Weights of a small mixture-of-experts language model, trained from scratch on English Wikipedia: 16 experts in each of 6 layers, 4605 steps.
Below are experts of layer 3 (counted from 0) of a mixture-of-experts language model. Rows are named gate (a neuron's input weights, with its number), up (a neuron's input weights, with its number) and show model dimensions 336-447. Each number is 128 + 32 x the weight over its row's rms, rounded and kept within 0 to 255.
Before each expert's rows: "mostly gets" lists some tokens that are sent to it at least half of the time. This comes from a sample of Wikipedia text that the model never trained on.

# expert 7
mostly gets: "'s", " Mac", "idae", " Pacific", "ius", "er's"
gate0 [101 218 134  97 114 140 129 138 137 146 121  90 192 131  75 186  80 158  88  74  93 191 106 140  94 153  91  56 123  93 191 114 163 149 120 168 153 124 158  91 144 150  79 155  99 133 132 170 177 142  96  73 150  79 127 133 124 141 146 155 142 123  75 172 150 165  68 131 201 142 172 115  84 143 154  56  68 122 161 184  77 137 123 135 153 184 128  70 147 124  62 174 138 166  72 138 109 207  53  55 166 165 139 192 107 127 166  96 110 157 102 158]
up0 [117 133 145 168  87 119 135 130 142 143 137  84 132 168 164 183 112 119 128 184 103  87 184 114 171  64 135 165 164 137 148 155 127 138  78 143 180  68 191 103 117 112 105  48  96 108  80 113  63 121 142 121 162 154 132 204 132 134 196 137 116 108  76 148 107 146 143 168 132  91  80 187 109  77 145 147 122 174 104 127 117 167 119 117 131 150 160  84 105 125 108 148  81 130 219  98  75 125  90 124  95  89 103 113  98 114 163 186 133 141 143 109]
gate1 [179 117  93 113 132 182 171 128 138 130 123  91 175 143 122 142 123  85 128 156 102 145 164 108 127 149 173 121 121  94 139 177 126 118 120 157 142 117 148 154 159 160 142 168 123 173 102 191 109 156 115 161 157 153 181 162 165 110 131 136 113 127 151  88 112 151 120 147 141 191 133 104 126 131  88  74 126 119 125  93 160 125 205 169 111 109  78 131 175 133 145 145 154  99 111 164  82 160 131  66  99 188 145  92 188 166 124 102 129 113 116  85]
up1 [123 173 119  97 163 171  78 148 126 151 133 115 124 115 134 149 112 128 142 105 149 100 158 114 127 108 128 100 124 147 146 214  42  86  89 135 190 137  63 140 230 151  86 157  79  86 103 130 137  49 122 139 108 147 156 163 137 111 158 151 118 132 181 104 100 141  73 116 157 124 148  75 205 124 160  87  97  86 119 104 124 107  94 165 166 146 110 121 164 142 159 164  90 124 156 176 153 133 129  46 117 130 133 114 191 129 132  98 161  97  32  86]
gate2 [ 60 101 143 149 105 134 158 130  37 152  69 164  93 117 132 131 193 130 145 160 118 134 105  75 155 155 193 147 163 114 171 134 151  67  80 101 147 112 106 118 111 151 133 158 131 160  97  97 136  96 130 132 141 164 113 124  22 115 149 167 186 134 106  82  99 183 167 102 151 123 197 138 145  98 106 108 130 110  80 133  82  72 128 128  93  54 119  90 179 108  94 160  99 173 158 128  60 106 130 162 173 163  75 167 128 143  81 127 103  76 128 122]
up2 [115 154 121 145 156 105 119 123 103 157  77 117 106 121 128 127 105 139 127  66 101 147 138  98 145  88 109 107 130 116 101 139 108 169 141 160 168 111 114 105 171 188 157 122  96 123 124 128 129 109 115  96 157 104 129  92  91 138  87 153 137 183 160 152  60  91 147 156 121 129 114 161 210 130  91 148 126  74 122  63 164 137 153 130  85  99 107 137 163 151 134  93  86 129  96 128 132 163 175 146 127 163 140  77 123 191  97  88 177 108  82 152]
gate3 [ 82 119 173 101 121 140 104  63  93 121  66  72 134 121 185 137 167 119 150 127 155 130  95 208 147 148 153 121 117  66 133 159 117 159 212 132 171  79 158 130 181 205 127 138 140 110 116  65 140 135 134 130 114  90 132 117 115 147 101 112 159 123 129 173 134 122  72  93 126 111 133 124  76  80  67 192 137  70 156  65 134 114 135  81 144 187 148 150 116 148 102  99 143 111 140 139 137  59 110 113 123 105 127 127 200 109 145 156 123  81 129 158]
up3 [137 185  99  85 168 179 108 105 120 166 138 133 171 113 166 117  67 119 107 122 125 106  86 131  95 122 133 144 122  83 135  99 110  85 122 179  89 130  99 142 123 110 119 101 147 104 149 144 105 145 172  85  80 130 111 159 141 114 157  88 157 118  99 183  87 134 211 125 110 135 177 119  88 130 118 131 151 121 102 109  97 104 102 121 106 119 110 198 186 174 119 169 104 136 176 178 132 115 120  97  86 169 178 120 137 132 118  93 117 182 161  88]
gate4 [153 129  81 174 158  76 124 146 127 162 153 140 167 139 124  92 125  85 103 118 106 114 135 110  90 123 125 168 112  84 125 107 141 127 106  99 128 116  93  86 161 115  99 102 135  89 155 152 141  84 151 145  91  88 175 130 156  95  98 177 123 219  87 109 184 166 119  83 232 100 145 102  69 201  87  84 138 132  96 101 117  92  98 172 118 110  95 122 155 178 147 113 101 128  77 116 136 140 151 147 103 162 176 137 130 154 138 137  64 125  60 138]
up4 [ 69 161 121 120 146 112 159 173 149 139 120 174 100 177 155 118 119 127 117 142 179 155  99 103 127 196 111 150  92 125 100 156 107 139  64 137  93 118 138 118 125  60  55  79 144 136  92 128 160 150 143 120 132  97 131 167 151 154 156 155  92  94 102 156  73 188 158 123  68 129  93 126  96 125 103 171 151 136 174  79  99 143 112 153 176 183 124 116 117  92 100 172  94  98 145 156  99  91 152 187  90 155 123 162 105 119 134  73  95 102 144 103]
gate5 [148 181 119 131 109 179  97 148 170 101  58 122 170 176 147  35 153 138 164 159  94 130 136 113 139 111 124 147 101 141 154  77 111 127 162 127 168 111 111 124  81  99 167 137 144 157 128  81 127 110  92 119  92  84 106 174 126 135 177  99 136  94 100 106 161 147 146 162 104 158 104 178 108 118  92 126 132 153 126 108 206  99  89 101  72 128 126 113 168 160 141  95 121  99 119 156 129  71 128 119 110 105  91 105  94  98 105 163 151 159 132 151]
up5 [139 152 147 133 142 110 126 156 132 163 102 145  94 127 110 114 116  78 133 123  50 125 128 179  95  92 143 156 116  99 145 180 122 142 143 125 111 169 133  85 203 219 134 126  99  86 122 102 140 139 152 134  77 182  86 147  94 126 143 122  94 161 113 168 140 110 102  72 141 138 107  82 188 124 101 106 141 107  85 147 150 146  98 135 180  96 101 107 147 132 144 108 132 124 100 138 149  70 123 129 140 149 133 119 110 121 138 167 142 138 167 170]
gate6 [127 131 126 134 134 121 144  90 117 104 106 125 148  65 143 172  71 122 152 113  73 133 130 167 143 135 133 130 111 140 137 161 142 103 123  82 132  98  93 140 157 173 118  76  58 167  83 143 168  48  86  37 159 127 100 123 177 120 102  60 111 159 135 125  67 172 103 139 145 158 172 144 109 107 119 133 104  66 140  81 153 152 105  98 172 144 129 211 109 137 160 130 116 137 164 121 139  76 105  95 103  87 171 123 139 161 124 146  59 138 168  49]
up6 [132 100 153 112 125  74  77 169 142  83 108 119 161  76 123 166  58 146  77 131  91  78  94 128 115 126 189  96 124 132 111 176 174 146 116  64  46 141 126  76 158 107 171 156 162 126 146  97 138 136 104 141 144 114  74 185 110 157 131  98 122  88 143 144 187 167 127 138 123 140 110 132 133 130 147 175 191 151  97  95 208  87 157 152 117 110 112 151  86 130 120  81 178 142 166 130 150 151 123 150 120 116 147 129 140 177 126 102 124 143 147 120]
gate7 [113 137 145 148 131 145 136 130 178 129 200 177 150 172 174 119 134 148 102 161 115 128 114 143 131  98 140  88 172 130 155 131  81 143 115 180 178 115 151 128  94 169 178 163 118 161 160 107 136 139  84  21 127  92 107 148 150 127 119 140 121 152 157  88 126 133 115  97 158 117 131 117 136 143 132 142 195 108 107 110 141 137  61 118 110 125  69 133 136 135  94 117 151 222 116 101 114 131  74 121 115 110  73  82 128 168 122 164 110 137 145 184]
up7 [ 75 150  84 135 141 175 156  85  93 129 115  95  59 100 111 145 143 147 105 128 146  60 171 125 158  66  99  47 118 154 155 103 142 136 110 154 169 104  72  99 134 137  90 107 120  89 107 131 100 107 130 147 115 112  97  86 130 106 126 117 123 123  82 105 120 168 127 153 174 131 133  99  82 115 106 153 115  95 181 112 100 123 182 124 183 156 101 155 108 120 184 123 123 123 147 146 128 137 109 148 183 106 163 178 118  80 122 112 179  78 130 106]
gate8 [110  69 106  83 124 153 165 154 163  76  75 129  73 120  57 105 138 105  97 123 186 111 162 160 188 224 182  93 139 109 102 100 146  83 135  66 144 124 127 155 114 150 113 167  59 141 139 113 109 139 153 147 115 169 110 125 143  71 154 126 138 122  93  68 150  88 107 133 176 158 140 126 123  94 138 140 134 164 134 116 121 155 126 129 105 120 107 142 157 115 117 115 169 150 112 184 179 142 166 103 101 131 166 133  82 133 107 108 118 106 139 154]
up8 [120 144 100  95 171 121 147 107  94 104 135  88 126 158 102  98 102 127 147 130 165 170  58  93 142 106  85  98 173 126 162 114 107 193  67 112 118 142 142 100  91 127  53 111 133 120 146 108  67 231  99 130 111  95 113 112 107 131 134 134 151 176 125 159 162 161  75 156 134  79 169 143 115 125 101 105  76 110 131 115 150 181 120 149 160 123  80 142 144 143 170 103 169 127 120 139 132 152  89 109 140 131 131 102 153  96 160 160  90 155  95  91]
gate9 [ 89 116 120 150 140 126  85 151 102 134 179 106 204  66 171 113 192 160 109 156 123 152  90 142 143  97 118 136 165 168 149 102 166 111 135 148 105  93 121 109 126 134  97  95 117 151 128 111 128 196 101 140 115 105  74 122 167 179 106 133 165 110 119 181 150  94 187 118 128 126  89 135 123 170 134 122 188 146 123 130 138 149 142 100  65 141 120 118 161 114 133 125 144 105 129 160 124 143  87 123 125 165 119 102 160 149  84 156  85 153 191 104]
up9 [169  98 130 136 145 115  95 184 137 131 108 131 136  95 118 125 142 132 105 156 134 128 123 119 135  84 159 168 100 127 171 105 143 123  94  68 152 104 118 146 120 122 135 162 103 215 135 110 206 130 155 139 123 138 106 135 110 143 161 127 115 100  94  99 103 165 108 112  99 139  99  65 153 155 171 133 145 148 100 117 178 164  99  96 155  63 131 121 125 114 131 107  57 151 164  96 184 113 154  92 157  75 198 160 124 152 148 173 118 100  99  87]
gate10 [146  86 109 137 151 162 106  70 155 147 140 113  89  61 145  85 112 158 103 139 107 140 149 157 144  92 132 113 153 123 105 150 106 160 154 196 139 106 119 126 102 145 187 161 173 109 169  83 137 149 109 128 135 125 111 119 137 109  63 155 104 127 142  52  63 108 129 188  95 101 121 164  89 103 102 141 154 131  74  85 140 195 110 142 111 116 135 104 234  81 158 142 175 121 169 166  86 144 176 106 151 151 127 148  90 131  66 167 121 114 136 128]
up10 [138 137 145  73 146 114 211 145 126  85  80 144 171 169 119  82  74 117 147 125 170 102 133 174 132 170 102 149 109 195 163 113  74 157 117 118 218 128 106 225 109 128 127 137 104  79 112 176 159 165 169 118 191 119 130 159 152 163 151  95 107 139  96 174 130 118 146 134 142 108 111 142 147  85 128 154 113 114 170 145 155  83 141 159 152 179 106  89  89  92 105 146 117 138 127 102 137  95 127 142 131 115 147 149 153  82 176  77  89 118 134 154]
gate11 [101 120 122 117 118 170 160 162  84 131 113 140  96 111  64 124  75 130 142 106 174 108 131 204 152  72  70 120 133 102 170 164  92  62 157 108  97 162 124 150 116 160  94 165  90 114 157 131 108  89 180 147 124 156 131 158 115  97 140 118 115 155 137 102 158 196  92  92 112 106  97 127 154 122 162 145  95 154 186 134  58 134 157 119 170 182  86  86 138 145 111 127 139 129 148 134 124 185 162  86  88 111 118 118 141  89  88 124 100 143  89  59]
up11 [ 89  96 104 194 122 120 127 139  59  88 118 207  67 108  51 126 113 104 112 105 122  49 129 200 110  71  85  83 122 140  94 120 162 127 145  51 137 126 139 141 168 139 115 191 159 124 155 139 141 125 102  81 129 181 168 168 139 101 116 142 145 166 172 108 188 198 152 137 141 130 109 146  85 133 113 140  91 164 172 143 183 152  87 115 107 140 168  82 132 210 136 125  95 154 180  88 217 129  87 126 125 135 141 130 107 121 139 107 126  55  89 165]
gate12 [182  94 141 138 137 121 121 167 133 110 122 123 131 179 114 145 124 134 138 163 143 116 136  67 109 115  62 132 129 109 119  86  93 106 134 212 130  80 178  82 150  72  92 127  93 134 169 156 126  87 104 130 190 205 160 164 144 160 132 126 159 141  83 136 176 145 129 110  57 104 107 125  71 189  90 101 146 143 178 168 128 123 150 133  97 153 157 117 110 173 144  49 121  93  92 141 150 159 145  99 143 169 114  91 181 138 178 113 174 136 160 138]
up12 [186 116 151 100 117 102 173  67 105 126 151  75  81 140 124  84 115 149  87  86 147 138 101 107  96 192 137 148 146  96  65 106  74 102 113 126  93 173 156 154 149  78 117 255 123  84 134 147 167  95 149 124 124 137 199 102 134 109 159 122  95 167 155  96 159 121 131 125 185 214 167  89  95 135 120  83  84  74 129 106 149  61  64 128 133 161 131 116 145  91 177 138 106 111  90 142 209 103 115 120 143 131 127 159 160 174 154 120 142 117 140 150]
gate13 [107 172 120 132 132 152 115 109 108 106 136  97 159 118 116  92  82 104 105 140 118 149 113 161 121 146 133  58  89 124 147 148 194 150 134 119 161  83  54 141 172 147 118 163  81 160 111 190 173  80 134 153 137 180 149 148  77  87 125 133  60  67  93 110 171 183 109 111 121 112 116 126  95 146 105 179 114 133 133 126 171 181 136 132 134  90 127 136 115 134  80 123 134 163 132 111 129  39 164 162 143 132 117 136 114 144  63 186 120 121  97  45]
up13 [ 94 106 105 134  78 140 127 131 144 169 137 103  92 101 134 135 152 145 115 113  75 122 105 161 126 126 129 142 195 110 133 124 134 123 118 153 132 123  66  85 176 174 113  97 130 136  58 118 170 139 141 130 148 137 147 109 133 139 117 112 121  68 107 158 186 189 156 117 122  41 106 104 124 152 104 133 177 142 137  79 139 110  83 108 142 101  93  85 199 116 120 110 108  73 177  69 101 156 166 113 186 134 129 122 147 126  69 175 118 163  72  89]
gate14 [134 106 152  87 121 171  69  91 156 151 144 101 138 143  95  81 164  88 175  89 141 128 134 183 110 149 138 164 170  86 149  82 111 126 139 101 105 174  99  61 184 170 164  76 110 124  85 140 133 171 120 145 130 137  96 117 169 191  95 146 156 174 155 111 105 117 131 113 106 149 113 156  69 150 133 215  89 137 174 140 104 136 130 137 119 112 130 132 154 112 163  94 160 149  88 139 112  79 145 122 148 112 140 127 144 131 117 145 141 117  78  70]
up14 [ 72  84 137  98 178 126 157 132 138 143 174 108  66 106 108 173 130 167 158 128 120 146 129 167 128 108  47 130 131 123 134 127 109 106 121 128 102 112 116  84  84 118 109  83 145 123 170  94 163 177 128 157 126 139 104 142 147 157  81 177  84 128  92 142  92 121 113  88 109  91 110 127  97 205  86 106 124  82 150 156 134 130  76 104  97 136 162 170 163 205 167 122 113  68 109  44 115 167 159 115 109 103 128 149 195 130 151 162 116 164  66 173]